config = dict(
    n_layer=8,
    d_model=384,
    n_experts=4,
    experts_per_token=1,
    d_expert=928,
    d_shared_expert=0,
    activation='swiglu',
    moe_layers=[1, 2, 3, 4, 5, 6, 7],
    router_score='sigmoid',
    normalize_top_k=False,
    routed_scale=2.0,
    balance_loss=0.000397,
    balance_bias=True,
    init_std_router=0.0373,
    lr_router=0.0012,
    n_head=6,
    n_kv_head=6,
    head_dim=64,
    vocab_size=32768,
    norm='rmsnorm',
    norm_place='pre',
    norm_eps=1e-05,
    positions='rope',
    rope_base=2290.0,
    rope_fraction=1.0,
    qk_norm=False,
    attn_scale=0.125,
    tie_embeddings=False,
    parallel_block=False,
    extras=['capped logits'],
    init='normal',
    init_std_qkv=0.0235,
    init_std_o=0.0,
    init_std_up=0.0235,
    init_std_down=0.0,
    optimizer='cautious_adamw',
    lr=0.000828,
    lr_mult_up=0.781,
    beta1=0.9,
    beta2=0.95,
    lr_head=0.00812,
    warmup_steps=274,
    schedule='wsd',
    decay_fraction=0.611,
    decay_shape='linear',
    final_lr_fraction=0.0,
    batch_tokens=262144,
    seq_len=1024,
    doc_mask=True,
    train_tokens=2697000000,
    steps=10289,
    dataset='wikipedia_en',
)
Below are experts of layer 3 (counted from 0) of a mixture-of-experts language model. Rows are named router (the router's row for the expert), gate (a neuron's input weights, with its number), up (a neuron's input weights, with its number), down (a neuron's output weights, with its number) and show model dimensions 128-255. Each number is 500 + 40 x the weight over its row's rms, rounded and kept within 0 to 999. Numbers have three digits each.
Before each expert's rows: "mostly gets" lists some tokens that are sent to it at least half of the time. This comes from a sample of Wikipedia text that the model never trained on.

# expert 0
mostly gets: "°N ", " | \"", " Music", " Kh", " \"L", " You"
router:397480476537550436517495558523434510543461458461447501470453487520501542480464435611492506575548445519478487513469469435545473462533461482471538534499510508494515482450469503492552502534483514520484503472497527516466494542488535519445507541496501497512458488499489487478490508543482440612523522490579510542527433516454534471518533488481527514557429535412443472498414487465446479561479
gate0:560477537539480495491533421476498506493497464540536483517467486491488534488513522449480487490584412492563525484404584476502547486474470465581461440566449478584499472471517465471501559468541466568458429507508521524508496546493493463489475454508533528479536454485492565488504464592512532433509470544527488466545533457523506456480488455489473428512510540497464516495522483449489515525467
up0:510541435448495601435487420476486557432475539512545487461521477471531510431489525550517514512502554553481521465501515489522442444570484561504523431517416436527501483479436565567508496471526482493489451524468503530519485537491460489487416496520557487505488509391547514522563514564521519510544482523492539474494426474549541551430505483557541437528467377436506464444507428534503479528491
down0:587533444434493497435498477543540502438525509515471538456486543496427495454453512448462463529491544521450549494508549594469553492463490507565498434539530485532457491571547570509436498496515506476534539522535471422593486450493462504528525556470428474495539480534553512493519563559498475515454531490530453585529510498480503487529510450457455551472487477485516470504480491507487471473513
gate1:493574477485499544561492485390522510458504454459587509489533522478446491586454498489567480430467476442470571536436529415506524537495507533478586547497500469569531534460470544494491585515529500546442481482555445522479545559466521495531504507504422470474537491537466485381510398433480491474505529504532503503518556530469483529462469544486530420459562565473516529532504544472490531539481
up1:496497528538456520513506506530530451502511496406581408553432509485573540530495472463559549523520508524497465489549507547453521529454450489461445428536529520503521423418474538500503530514557538495488508520409621515532561518487515502518495542532550529487504570464517520480485452533500560494467558519486504501541490457547473529514542558583499511458496500542449508443455524542495521527478
down1:576464482551603485463490512493526478474474538533541492525448406498478493507556450509394448574471481511507436519528525498473529491498543433520506479498533512482524502472501520539521465497602555512488537450489517562533524533449486445460547445508495501501542499473504485473468552577485544593538471477477453468475518525610488443502547520571542499461557468513482464490469577508471451525503
gate2:461479447480535526558459560519487424461476510482506460558483503489503435528507517460537525573466467417507535474469477524503498543506486512475566483443457438484490564505495477521504562535446515471532416579505530485545515458521539534506487546428531489474425479517476481516511488465527520449516489507508452530522515471517447545495496518510445517481458534453468448496507547480535491530473
up2:536547479474520516528543546526469465525504504619497539522553477508516448498522558493542429498531450509544477549530485477397570534493494508507501474485507492456537511429428476476496474540431487512474497518509498475551520472502474512494541549503498487412521510447452542400502474502479484434465460496446551582492506505520503485457504480472471476458517488491536531559522482504544536418468
down2:501435470457480532530493517560553444391437506507448542486480493492486544491550539544545509491542474534419534504520558506554500484496508477488612546548474500534522506474548513463526464509492516512524475460484566417442548539476495544495498426486454543623505446533479554513507443487520403479480484484534515511511486457524522449493462510494491507448467449482516405514435481466502443553462
gate3:474483485525473447573502449474502482520534508456519527478443525545534586521569496437460470525449442427401494512427495469500561501508453452530509520509589509486532574516418525521495481476445496491477489471513529528538545517497515485488495499556501454456492475494488465466532532554534474492496536497480426473513431454487490475421531452448479540526549483574488554511434456491427448532489
up3:467490436467483478502533546476479443444483561523542449531487444492517498448438493504499521416584534551552524505557496490521396539541517607491499597462559520497552504468576470448496426522509528447498510439494542487481475506487493506549444489494385500508501479481441513513488497486492461515433501490461516461472535487583432422537490471467549498515422531486465466461494460427541492455479
down3:503437449467470453436528612496476494506456504542471437522489577451498530513439487497492534413564507475534486561521500441501441490551497454470518516435543508462521491496530538455520483502529495479580498531499514545523543524528504587518473517522424486514487459531486529543454534480489525458468543508478569447465467515481537479465495456503542518501489542471478468450544440490493426497448
gate4:581370426490525506468485495521555537425535479453416507497451531549575434459480513479434476463481515539608498519455570497526528451541476560470507530483478558466445564512501482478486492554485493525516411496503557549552437526501512527546496502497565527571420444463476515448511491484504467551459503556501511389432464499566470463521489535516492558476484475462465545495475553463517543495478
up4:432489450525475532462506482527519471450481557553525491497535555508518524496502500524489460578556494406502574538478521545547489531475469526505513498461521476486508546466529476531467454492595465482500508570473451541524564514438464503479491490546505451542556498492551481472514421451479473555499499507430544560541527610473498521555441532475408512590533428422504434490473527478598460514500
down4:460498446534490525539497438506531531533494509468514551411469507500556543489468499472448514493524497577565482517517537443538511438528479476484448490552491466432479474522577476471538475477427507467499528562413546509497508503494470472533595500563473521436549429504563521526435506515404467470545515517560493465509511535500574493496474464507518534562462441540504519462428523521554562399502
gate5:472472513441520520490569531552514519542499428501468530491558535522596501547491519422547491532525485513441499546518556427494439482460473500454553538518509441460499424489523505463412486500507473473525552536555505493522545440540407505465520509523550539442515517528543523539567457514485567458436478564534544478469496497481483540527542503543508469553532524505461517521541494567560555534446
up5:530412487384458413490475554494461530409573557502463434543496483467512530521460531473570509420501515504470460442484518534439447555525433488489425544473583506522473490518502577520500482490504546437509475545546527487487549514514467457537542504442446380565441478465576521495481510501515477498546546430486484533533473504459512498430455519451496510527566503547505555479490560573487436517521
down5:542588540553458527499499490444471471519486536495440524476443570519519541456468409489474532535467542539499484547478531521548547503516545498562551493535492447528494434459516424505534482490492509551512468508528495421505445509500534487508359512445527595586504605455517443468412480525474443523458509532508484509515472573564488489459530486505488440530466517526496466524499489460490518532475
gate6:512503467507478485456460497449394496492461498593534473515523475462515525546460522514487469513498504563468536534461441527527530476548455539516437510524523465550550493484504498498486546459548464601568504496491554574482514544464513503515509513492517438483496535535523489475412524560523542493466526508500475548410518544508531502403457540536469460498480457556521442525530485502464501379465
up6:474527497543456515482406460525498490534418512554457495443472562491588527481470407512550527495421474472521455551592451508447385491523569528563474519519478450530561476477520543452481526486468551513529525470529523520426442512525536475487486568526454487472484499472539623493508478515518453473437472489475557551531519467550446474501485527470461529492512503466498524478521505513454488460512
down6:449442548518498528529500524487506475541530472543529542479512480523508459438400506517514459531471544511476559487511502505482570545539560457538487512443521468461528499488470474525528537593478476492516482507484475501463496470477478545514519525409523558549482534436465502428499484497558509505568511622545529481480444457515537535526515520514512547451479553532471514498402578529489422556543
gate7:428465467540485511454483487518462493466523486446461463527528451527549473455513540492475444502467419500451486450415464563455549477541476476437495483470445490539502507470459511523407597561554592523459499537475487450464541496511495538503459466500436537544514486484513490525445477495484534501520565495506432503493534479586509453479420516530426482513536550434430497506436473526493551536566
up7:503552502509506516535473454483515462499492461522534403531581447434562475549495458478504472449472483498514498467407513490480525455498546480537469485512553441583452509560442433468479465504567488572442495477533489502518520522490472495539523445448529431503594513509543423483481476518574488487485463524510423518450532516543559479483523586457399490490498480491526458418512482545470466497537
down7:485433504514485478500525583524520464476516549496466491484553538456471572536452468540501568532447473509580514515486523533517442504449485487450542521534474577477513457499481514444414480527571538568435468522402509477538508545495521497525440471498493510543515519474465537501500518477441510542466514496551546416554502483517468510439477478522491437487436472446480474521527562457444504530580

# expert 3
mostly gets: " |  |  | ", " this", " Championship", " that the", "%) | ", " | +"
router:562486520517513442490492492514468465498502499491522520600481494505505442438551455482513461460508507456503577411486519499510472484536506497475431478500504463510495528458509558513544448424464518460545543581451500507496471518504455488461529519444426405501495536504512528468500467477455460516559532508487540499513512502573502419506538447475479485492491470480373508506468507507496436407430
gate0:525433526497444575491542474475553597563566530492464437507510546477574544440498499506429484501515490546490547509444576529507532556427490519513467528509518520494485552533488498511484467448471514503555497516556474415477465470540477544419486537459513457429492559477544519602458485557496496488463496462559498497506452530465506491506562517455484491516445544491533429434532546552450512503478
up0:523519509548505505512504501531569527560488535528508513528538478518478557502501472498501493555525507498507503500482482500492519510534573562451514510428447435504521445492458406485590566504452523453475524526494515491523482576514520448493413455491423488544552620459453487472535493459523558533547482474536449545482540535498496449487528482516532455594527434546472569523488471500444516452541
down0:488429519486518491549507459511456521549517444500500563573501529570490476582522508493492515501535483455417532558467496500505505488569502462447479513539521557493514458473482474481479498484494533503538473484527455520496566577504448453553446508446511468522528547547555509521555457502486510437553445514563531488519495514493526511449565516533536509484527470516528538500589520524432508535544
gate1:523527462523467527501498515479517517509414488494496511519424595545572511511432475513473431507522472492517487521524488465474498484463423532484525463518503503482485473477491551493475529488542485472519453511548390544541479485466599554485559426451483567467510493490499465557476532497477481567548523507558454586589532442484527595550496450523507464464570500511494522431502517506588492437479
up1:510499437465454511512568485518565528510548499566510529557514489547458440458575553487444472470561493519514488497513572544474485501522485537578575425413417491500457481559487511525428529475474526521510516545467449509577498547403555510498482469509477478444497563487500541480509474424550513454527515456554570514498485507550548526485523572601459465437452476505540529525531509568423510520442
down1:508493473482460589546561523461413461477510513442506486441541504454504522504522430487499473548500511497440489521499482497473542560512492450431560426491536440493587491427486481527474478463525476492454461442554485460516488559500502447496479510496513497483492481524465580503519545537464537517442541445557442544516470492534472441506486445453525536418471497501471558499538467485476468481450
gate2:422528431508508534581463522525516468557526475571469477527574460554540518492523516539551560517485532497513484543469464456525425445562409507470472578469445496454480449484520438567460553501533495475613509539506474461505539456496512503539462496470477462452509562494578510509493436405465572515527481507500550492516493500443606521481481574533541457525510494514504497502460555442501506538493
up2:529560552435510454508534534460484498529519447548452459484532481486460542518484480552441449516456446529513512491468539508496542501422517415442471502529524354439468527521554511577556514584441517540537506487589516502500502522543528503457543524597444422517461492490491477529491568497599417474599511501471503432480421506606506568514469513534522547501534517456443505537493462557488456533554
down2:432483481531554496496514516500492523535526518516578476520519467487489544555424529524473476574463500471546495551497522500487608469441474451483506454546548466453529453525487431556476412479459514506455563550541516463492483556486470496561499513516480499523371564422473513517480565502539460488548501491515478493440427480510448526451510506461473534475424508534448437530502491550484424549553
gate3:554504494447478475487504528517535399519498520549488456516520484551504563428510493502447465443502461422480604458446523475522479479475527480526531551502591551494536489488512490467459534472565596537427444499513495483506575483528576524576509500514543505483445518538515487491547508463446541492528521496461456517514430472565529539404511552464501536457491562442493501610476574508546508546497
up3:533504473441549511532517475504489489523498539449426532505548477477514479541509478463518538484448513485476497462527499465509422505495490518467510462492484498547523507436448473565527509522469482472533391510506534511408487555479463463535504501536459479458540462490398496443470417485453499497482504491497444487563490441537587443458534468530461567465533497520529499439508522420440534493398
down3:462462575502504462527465441423521445472555454488492555536458497510588507502577505538492505393510502509456495503426471551529463496487538594494488486520483561558490523408457509554507535490526555516561510487530464495432472475496468541418520473494448464501477481494450485491467539539461500528466494516512490467421528451546539551442500516548501450546478513558493542479536454520555510451418
gate4:512530587501502507566508489553487529506515469506555544469486550469518500493424525494511512522541515516500500521452493513459536524477475509519427541554550510516465572634523502501546456584523579505471488473479474576595575456547466476542487549480471476489504502546521573451561519450459468461527520468466553484550422558470478599520511497650544553499487524470440499520493471502498540528515
up4:464463417507585399479501465511454510504475464526537531463535519460464445522505447445445539467547417497531489542568458525488495542510524491454512529533445473566463474478491466547554461496519511502458485467528476417465452469561483418455489442600461559519504520486519472463531475493534601543454625506498529505511524490562455559432541487521440445526570531535562486441544431447430430533556
down4:469513481511528498480444476520542476491560540502524566521405500588521543521576535505462542463474526506537546461437496460502498500498458505480501496479507498497472485467501489567467511471434429485475483490473468513453498501430488556566460534487611492471512523511489410547471537563437510452543466477516512542480611523467526488525435497432463444411466506473511452559469533559491491503434
gate5:476456624505586459450507587529527446485435453478481498470428556507469403469530536507477492583524527491436475469497524445528435502447484467479520496457499495481444554462578575505529492502491518539504471495467473547472514462487426474447467434531467484446404466538502446556466449543492523528510454462466535506547545478515501443550470521480523443560451481452526523542494502527439436504433
up5:487470511512512500475423467478529488535570521466493492456531500555513471479541487502453475476520558514533518552481421564489531511471472487507441466548485517527490492456464470494549479475585556536474450494497447527534542581526418591522497471414570494467430498517473476471499478540512487481441493495429534537515511460391526526518538514388502545521497521535494570507488494462526495562526
down5:452464489574517493517525521536556473513545507459485433539441432598539515613561497573473546424530519554542506554525445592522459465483510468491454487515496537450561506495444493474487509448543434458499512481502518542430485541498516537530430511527556505503486433544484492488475431482499465452453514486414465474536567480403528570471481544517517511503461495456513483494456488520558511527465
gate6:532503542559465508512521526471532538417499497540532432506525492592483496460556500476443521416470512481467489502531550498480506510514513526466491579522510497455443503512579512536573505437498489513581497454450498551462466464581463446474545455595511448522484525528494470487435573516468567517533521518501502543470476526452490544569510424464483508480469556503461400444502517480533508527521
up6:456557473504439482488512449492544472484507520539462560552553441459436477460514579472522471517379474458405556528463524556534503498447450553553455484465521470531457496520530513552513465534493468500527525499526502535506457480553473484560468514470560518403500506467423495540545491482486528481466489470517536501483506521496567464506475459531522519476462572468492518512512542512445475495520
down6:494422519550455458423486515566468561528524477486540460435529481515515613541521569435497498530579548437446509508497493452555493469470531543520493457459521471533547490517464418468506492472467520526423431511498530483514537614462516564465571475470447475461520471529571508474457465517561448478466559469482508467517537503483505468389466576528450510591559454475521552533506432465614540481482
gate7:519467516601529480523465565484493579524500524461526432471512547515444512475506433457465546506520513485494482426450512489519458504450545581454479494584496499499547432509565479515484529437474461503477459485556490466496514491555467491539466511580500499450491529535523482500460453458506547514447554482507517479575482503436439405554568496527546464515458532465442529468465472499553528457548
up7:426557512467475511505476502509540540581498445517446577455488468573485449543525454466514493524478520516384424444476419458472568457544505461500513462557525457438463465496508484481494517565476475492526486474541506585447491498481552531485487450543497541467548454457444522563520475490473458504503528525554475553566542512512461551589446546566577529508495457526469509520571503553514484476547
down7:514504453468499419452458492519490556508467533514495515546490487517475524525508492428461447487462528503435505582407408563512553466544494491511495462464491459573480547548581481558517484457457492548459457514528546485558450588506637540504512508490479537430548519469566507521472492478528472520488550487534569527549516460479471499484510500463526567415505535558448507485640500509560559459547

# expert 2
mostly gets: " (born ", ") is a", "i,", ");", " son", " species"
router:564537451545511547571466471534518467522528518484575479522489517510522490432509510486563468482543438492515522449484560531571482536569472472521486472494514490491588507520551518455492557495495565427441489503473508608538461485504500515567475456519531473480405513476521469548471510509530526570518425407506536530508465512528498528471497478520491566531495513547448501519448528543516592574523
gate0:474466592525457518566460542470451518492451472431480461399499485595461507536518522483525489588544451478522522490490528403517425494420487503564484489535569522530547524485438519462573555534492480473484442495517501463533539514479500566529507539506503491502495520504514492509483529541457517512514508510576522471522515390487562498476424530501522534551457485519473529462479461465451505546513
up0:479467511440539566549448564552598594465502524526446526506490515549478510553517520518481487560456424565505501448481463465480553506516541538505518553481556513508493493537563562458505537499516499500504434513510506524490475605538468492484495502512493598539462496471502447571545580517520495488480481505485550543479504515446533528538502517540508507483518565491546556503533457454427473550528
down0:525492505504508511482497384531551482496532543478484551450457530503459414524489440519490492495419505549544503570501475539474547413581486471552539506580465483466444527531518512488485469452505462480501519474552477472448534507492493471463540510530456523468504492483476553482440563520493506447564485414453492491481522569441523459510552460520507535476562513443522518501462489551538527499536
gate1:493557528613557498502454516501503491504442562491491472535524464584565477506472478459477488527526402515510554524508511501464440523540497516512476472455425515505492521480451468552552470547541529495467497599555504534494545551567489530465471565597487448489578496519548542552491409489555494474512500493542483489520484551507579457513539552500447541497469466504449492512484468608458417489446
up1:527511448502499520464531447525504444436570463500467519478491504503551562483563469455532498499516522541488607502519528641502500491513502516445442536480470550513469511559461488538450552466485532473472508462380570465465450558466532567527444423529439520581462503497534546450400473489501435466478482489489449471491460413506546562440438498453484542472499482512472391449506545453527508552532
down1:559452495515481472578463536430464466495466517475599508460518501454411571513473554468563543579436514492472589444553499489469551523468450458439496518495482438509492531411492552551564496492513528534444499562516544507461521493484511533474569562525538503460546520542448588431462418496488573539513518580531480490429533459486462446459469495478505494464504480479496541500501481546499447530504
gate2:463489538490499608543518542492474535531471492585493496553541458516487500496440473475515522507528548552487536523573403383502472475477491487468561452500453525493452495490427508490509473535513473501496450510545494532515449506555477456444540547543516564509485450491482526416445469566428539457497456504439438497465574515490434469532528488463514529486468537441461481493484420454485482526524
up2:496497482444526523514434487525482494487417441515528510498567475520476588500531547536477430464523405502472545478519589522507443457550504499433604493553522451494438518492455489467502572538500518530502490443555541505556398522530450489575517494540535487492521569471541515550439443460538527514546542453542527500481516506554494529450555518500468495428531502437515494436562435503474544534545
down2:505486497526518516516544511531462528543520503487476431470469438404502476521488553556503505505481502544530504475557518561548476459513511407475385509470485479537557523533537546471503452521518524555514469474528501466530602497463464474545467552563485503506507496527523477542473508602411484536519459482482511448514510455448473537479403484506477481492543602470494550580420425511465491478535
gate3:489532511472478433525495567578567423509500441529469464508450525539492518536475488533439508476559525513471549494486505516559489539480493500500599537480507556425376499463410554467507556522480507467487525436474459499499503512475477549508527502471489519457507465476529457466481470473439459601487545490553533525492517528501464517506516547526484496494487488450417502519442474570511516551538
up3:472442477554532514613455501600544516471527507580474401447536542484540508537511543510514473484569497554499470507489521520509477542488477511585485560490498565464456482467536534534466591467505498506556530477437484484554471519445429490465480443475512496502513522480523433542537522499563430509506495448573565496586503494474557494512465481500555480554486404553514443492450492543512531545491
down3:445501534520457476525468571497567474538508607521512479493526440416481470530474495456526490520504485475492548514572487493468500492498538437529544500480522576471471537513422534446569495507446522528536500431542527472440503506511497564537548546509515434470509497501547517510534496529456516559475521550554493543519507473492542563555572494458503474449470493461454596475469485490481588495447
gate4:506424527512485581434476497490507424507462428492494486506449500467479457486524449472475461589466541488461544449431413484496498490521448590481470528490495480482529473466506546494486405491533485525487552457529548477533497499489575518424462501569505520574431483496480460492501480503501459560506478506488504507510473470437510455515517476552463577528553521501558516495489533482500542503414
up4:548508485464526486507436475523430466523534522469576499565488494516481548441494463528437486582512432525440516451527490523442519491537453495477525513488476527515493518488441520485484538521557466563479492457526514540514587553596482468438489532530497513480552517503492572501466529525441498456436519581526437539560457503473504499534507463505516547473512529466508512443510411481470501495495
down4:522470481515524542584516495476442426482494492493440449442456510543512450514418483466481541548422521477473564441445514521551470494466536507442480518428508491475505480518511483510502510482405489497479489530547482453537502521524574567449480531564466460529490498529535511517501575516471473576432557469540500519568504525540533456566462558481451508546569488538516601560547522484507451481480
gate5:453525479518585436511517454538460551548533454512459491493462485505491481506494433472478509514453505515534489480563542556514449491468448517515500445481456514435553476540485536518504511503502521437484496511545503496472452507508545543485492399441504373496554540539487536513499473485469501516474432504572424500564474568488554492493504546504463486473449510558500457481469449513538420499468
up5:469519481426537453434479464561421489472463527564402505491455505503521470497461490493489432464577497567554521459500510438502540519425492523462459494516454478540527408499512458442531490481473457514481526495515539495517488518433502520561525545509504491378504477454541466480458516512496535514504484478502511507452528551475529421480465533506541460522514451486451512529465541466539486507587
down5:476505478473519475537491561534519462503518526445476480555505508506532482561485448485455501563494442481528471488421514409446494538464538512458565557468530542462517462468476485500501559565528565466539540472524436458479428465459521536520438508468473474603457541494448521487548523434556449481522511479495470478475495492546484511442452461482575539423477482483522529399504486498508516531556
gate6:564493573459552479508493583442482455460533519496509445487538538427561557555484486572533532527536514415509485484428519493500443487556508453447481539455459466446445515552496478519522442570500499554489484469528460556558527508556484519456506562471461514486507495505440471471518578544505545463471509499528454457510520521466493428452548520517516528483515511486434488546555503504577471510484
up6:458479487421433486521543528498494457530488500520510422534439470437536480479549551487514446502599467459447475491542573531408509562495529445498422513595462511431535485531541551538479448474515493499511512493521540454480505478540462458493520501467516540482560507447488534514465509451475508454532519516484501544483450531547559505471555531459472527518520501494508477472538510539481526473511
down6:523529503474479459464523522503532547502500490530540524539530544455522483571553480540495522500464480439557510529512546515427508545468439436456427516461548472477485473512520555453486517507488541487467507490433553564503483459544424492456490594551467592442541536534492456522563540478571488468539468565479491463368504501493458515471481570521453528563449558431501506489546541486537496487504
gate7:498479566530482499550541538534551513489437463552548503527552494451529451459586536547518502512561496468470505466517509549462435434480491502577531476488414464460497519452553588557445426471471521464549562459499411417459498521525493453483460458470504532533511561502511536565538526532502512478549531465515472445443480472466446433509516552542511477606533475498525472531426531462509501501500
up7:481528567504500482604497538526504521581506561528548563495508469508539502571503478492561481394600530522497524436542547460499488504545503503497510496464438492506422528566507468480547464470522487527470541452478513571427534563548517493534536537501506508510517484545544464450492473486476480564447494532426456584555560560449526548504528491467502512534512459537510530520493472434472498490468
down7:484537547550555451537503491497525436477481497487516505448494479479534533497441533522518395460542530483479475455574578651538536490502543561470411426500445563509488505527490474486566465504575457499458509514500441498438552463464521456482558474505520517443496497571549527450471498512403496527553539495536445544551526547529537538507509470499483483505480513481510491536465449501530484470539

# expert 1
mostly gets: "010", " million", "006", "005", " In ", "016"
router:450466555525455500459481470552514454571492541509470458514536579538482498471542533534509446528536574476441492544499480514428490487483495456558535511562496406476512508507533470462427529390530573503510521479582541407481519522472496573554520438495466598508489544519489510512448522538445507563478512477539521555511481580488518545514447490548518480485498495473488547587415503532508460472458
gate0:500523502447486530522519483503486537513557460518522408425515499499562507485409471566552476444503511559471538522477528542486586550523532458466445554531466526375478471446520551495481491423568521513477536473490589540467437541514503424500382490459470544519505531451520606509486526460542475560533507490520534425500481539552532456482570546517516528482448479554509410578460544474559513550522
up0:564432577459429456556453489480472521517540542493483498540517399432484509447590536437515572501506588497561559513490417539438534479455519458456485434501452472493464544497460463496509507501532470447467538499501417517440519424493530530527544481502524497470516485548591543596452488445568491578445510581431448464512553475495468507566476503486454540524517470520480520471523508574488509474515
down0:531511505559463521461444503491513561555510537495478599547504483489486492441668546455469489505504478496468529519515458520516515473528464589496407527473497466494482554595522487510496451503457506514437477556527507459552551481498519532513592460498525490560526454555566403488494517550530466554540507486463494500499578490539407437526495468469479480535480451447484544447518492488411417415528
gate1:485557505557495489564515517549467434600414522503490515568564457496485493439486541452565520476520467440539509524455528503534509483489503561478517448484485549447500548533512536432461464458570495439507574549526534487527564502583437520501538482456505453504523560541464475494515496530497509514537482574598461508510530489520469552491480566544508509468586473457504441505439495499468467507562
up1:417498541515497541522531552471451517484553530518468492492479467484472504484484459457513482579474494452479516551449490634529537493406438467487483521529494490533519445514423486525598458568515466512516540449539487518541568543452526469603527535458474509535547515505479455557431490455512451541504510520498466521476612509461516499463573543497537541502524474523490472508490500450441478487517
down1:528518469456481550499480497543496503462556477442452506505503474546486537466492467498521496497610518552487446454502422526536489515515425545528457426447517447490491554545513459500503442555532516470514486512482455521465484460458534454521488476465470506481547531511492567499535508492473536552411466541430436531519404525446493458491486456478502501518537478450462466541640521490509468552435
gate2:506468542514483446469545502474554511517423550511497544461496524487478603578452523500522516494531522542452459504547469465477621540519537497412570539531454440515423548528587499553510548505535470454473495493564559535477513512494521468545526520432534465488459435447501455540489520487553644532432447454485476475519551526506544560482504473487500447507450493529485499507533519448447566510499
up2:514574451540513465500524528556578489484470509456538451539462531512431482497514522524473518399491510548480522486530439563529512588426486499498438563510507472514474555512471471487515516556442445487547552503425508489529473554514473554460470467433539519411505535481469576544449452514441486465513530468506480489456633553548514511543530499492433483498519514460504503463497471501509440471522
down2:472503489455508501506490517545475519457509562544484458486536460453525477489571504485527516565479525512546461469530548461546450465499521512510474513451479503525470442501468440471562454506465498498505451591510493470410482383406508459563456541539523481583541557482407510451521465477533408432530524477534510530499532542505513470508438515482506493546529556499554463517488534531530547496500
gate3:460554483506484494455520471543491503522478514544610495598428553422515481554490537476622485454472492541519537420489580439457440476474520532508510574523463498533535458575557444511451489531421516441509529520458513506531483483580472536491523488476540532408498492516549565525547526495514461459536452508525537507474580523477496511481579482560490532528531532538525531416500495514538462534494
up3:521577419531502603469465447531543457460492542500492616546447429425542381454480494442500487497551471518543523432546477470523512500519522530490476465538444550520488487510431574528486502467497482499512479508398464459509523475557503502453426465553518454455473458534474518464427537533429471493579505524485496404568517503593542474477499482512490620487564464481462483517490477551454485471411
down3:459481534518509519479462507541519529454492427497415464420518538494490447521451564474496459467506540431543512481541498484503460533544473567600541484485500561513514516462488466491519514511439450460454552463540487488540404452511510475561510419449536494436551478501533457421511497458549531449457505440521525463526508522473441472456495533498575460478568534500550499434462515526492472492501
gate4:516476492517484495457473465501416487617552476447553497464530535480542530546472488557491512515513489499480438487515449468454518484497503507529425549553516515535532528480497516455547553547514608443498435479510472474551457442485427543518454530526460554465549425487485482542506469557544534496491484475529390544533481547466511507517519489488496512517437495468510493468434541457571468515514
up4:503450461426478485461482523447433548483505479380503464520514421535487468490465528522545536497458503505461461559447482536567509498546530382462492541533519484562514516483439553570485525513411492519557524455459492558529506538530540497551503520487515505484457505503496478513474427473561459488500514512461474477508514418443444530451494509554492532512490566466524577557555492504507495514544
down4:536534474507530486415451454422378465565483556517475527480523511498504533531538530551447505584476542457554507468480472521451597498496539517544460559504446529512534526474528470480479526462547522457420466505466529406459425471471468522518529526513494505517522385446456453482537466498431520561472474465479479536480478452423527441510429469511455480451516457521540491486478440498537476504499
gate5:472595517512553549478553423467515517510532551588550491450515467479451516523426469525530537540477472528489505486553449518494524512502513492555482386510491574470555511425511480473562466526525375418499481553505495553472502495501471474558460597533444508532480490485535511482511473465434504529521501509450471481525484485496480474532487507487530447466497516558494528444474498531486541464466
up5:501496546465568477436531520478482468524500497514508436500488594472564543538506479519535489548517527592513577491545436528484422482481486460484496475477527552476559446465465480449499415487525465506474453510478557487429455478458523484522543500503452465510415539587490495488518499498436486448505499504468500504442515493522519493503511444501576404528528544519505543510526481461510528497416
down5:536551493457535502493526480522458502430567526526496545519524499552491530479432505548461498506428497596478456529474441501476471517480485522480433448536520542444549534463504495481504457455564485453544460546469476414550544470483508481487445471448479499535518455489434486539638507457477494482465489517513469550489472437416503560442436498503518478550500495480523500513548522524568451583486
gate6:435538465523438486531447556447514608583402484522438472499540488505493515462478434496519562485459489528471530433528556527503390526539483481497524483541527515527530522477504543464479475548515473474476532460591536527578520427472500449418566516518540463530487462482552513533504473451487510527491505543429528520497473518470458620559441472496493538470521440440531484481434529534475466522438
up6:460508486561512586537496482467512477542499536476449419442534570513528566463480496460553522417483422486506530467516444451527423525502552512465537527500427518481458494464475496506494509495448522559527527486518518469499495493494487469490556496608508436511458552469559416532505467451490496460491485555478484488516408466452500478484476524430508508392507438531488502563425473531567428462517
down6:520481494532505502461540481480499483457517560461476528502456551511490451548539518542525507549471482477561497435451520560533559446488520571530453450479556502465528483543519507496536523534488479453522521493401440479459462511386505519487479520523521504478484484534496472461473579559461443542505530457521519481542615498534522512474489441509500521531480493490519477486552484423495495452573
gate7:442541494524510514523503462568428454563545508498520559512486519489546548450467478519531439477535492463471471477444449504466513465502438509480553496485491479499576526497499458483454529542520512483579561519507447520495489461524515513511508534449434535478511419493541504493459550470556506502534441491553503482442557525563449488474507476430551561556586484528571535555492534433523501560567
up7:567559511544533420505475468505522496451506484485497453461468430521487481558503526484554484420567496415439469526502505542477529503544519562514433398523601473471479514453518551468524395481482460518429561417484507531442571436464504523486525457504533498465420569481500488456542496541545448518503489509573513493483481571462468463514428503513448447518476562516455530457472477519527545452484
down7:497577495435548526463555479478458402506538476524536524510487494485503622471547465575612478480552480466461474500478501524520504448508447474515541525486547479516542488455469509527488486518553580489519542518524485510527451495541482501547454464475507547565422466434519535529426460505576424518481539497530442460502468520476542525481456441511470503498502494524552480547424461499501549557493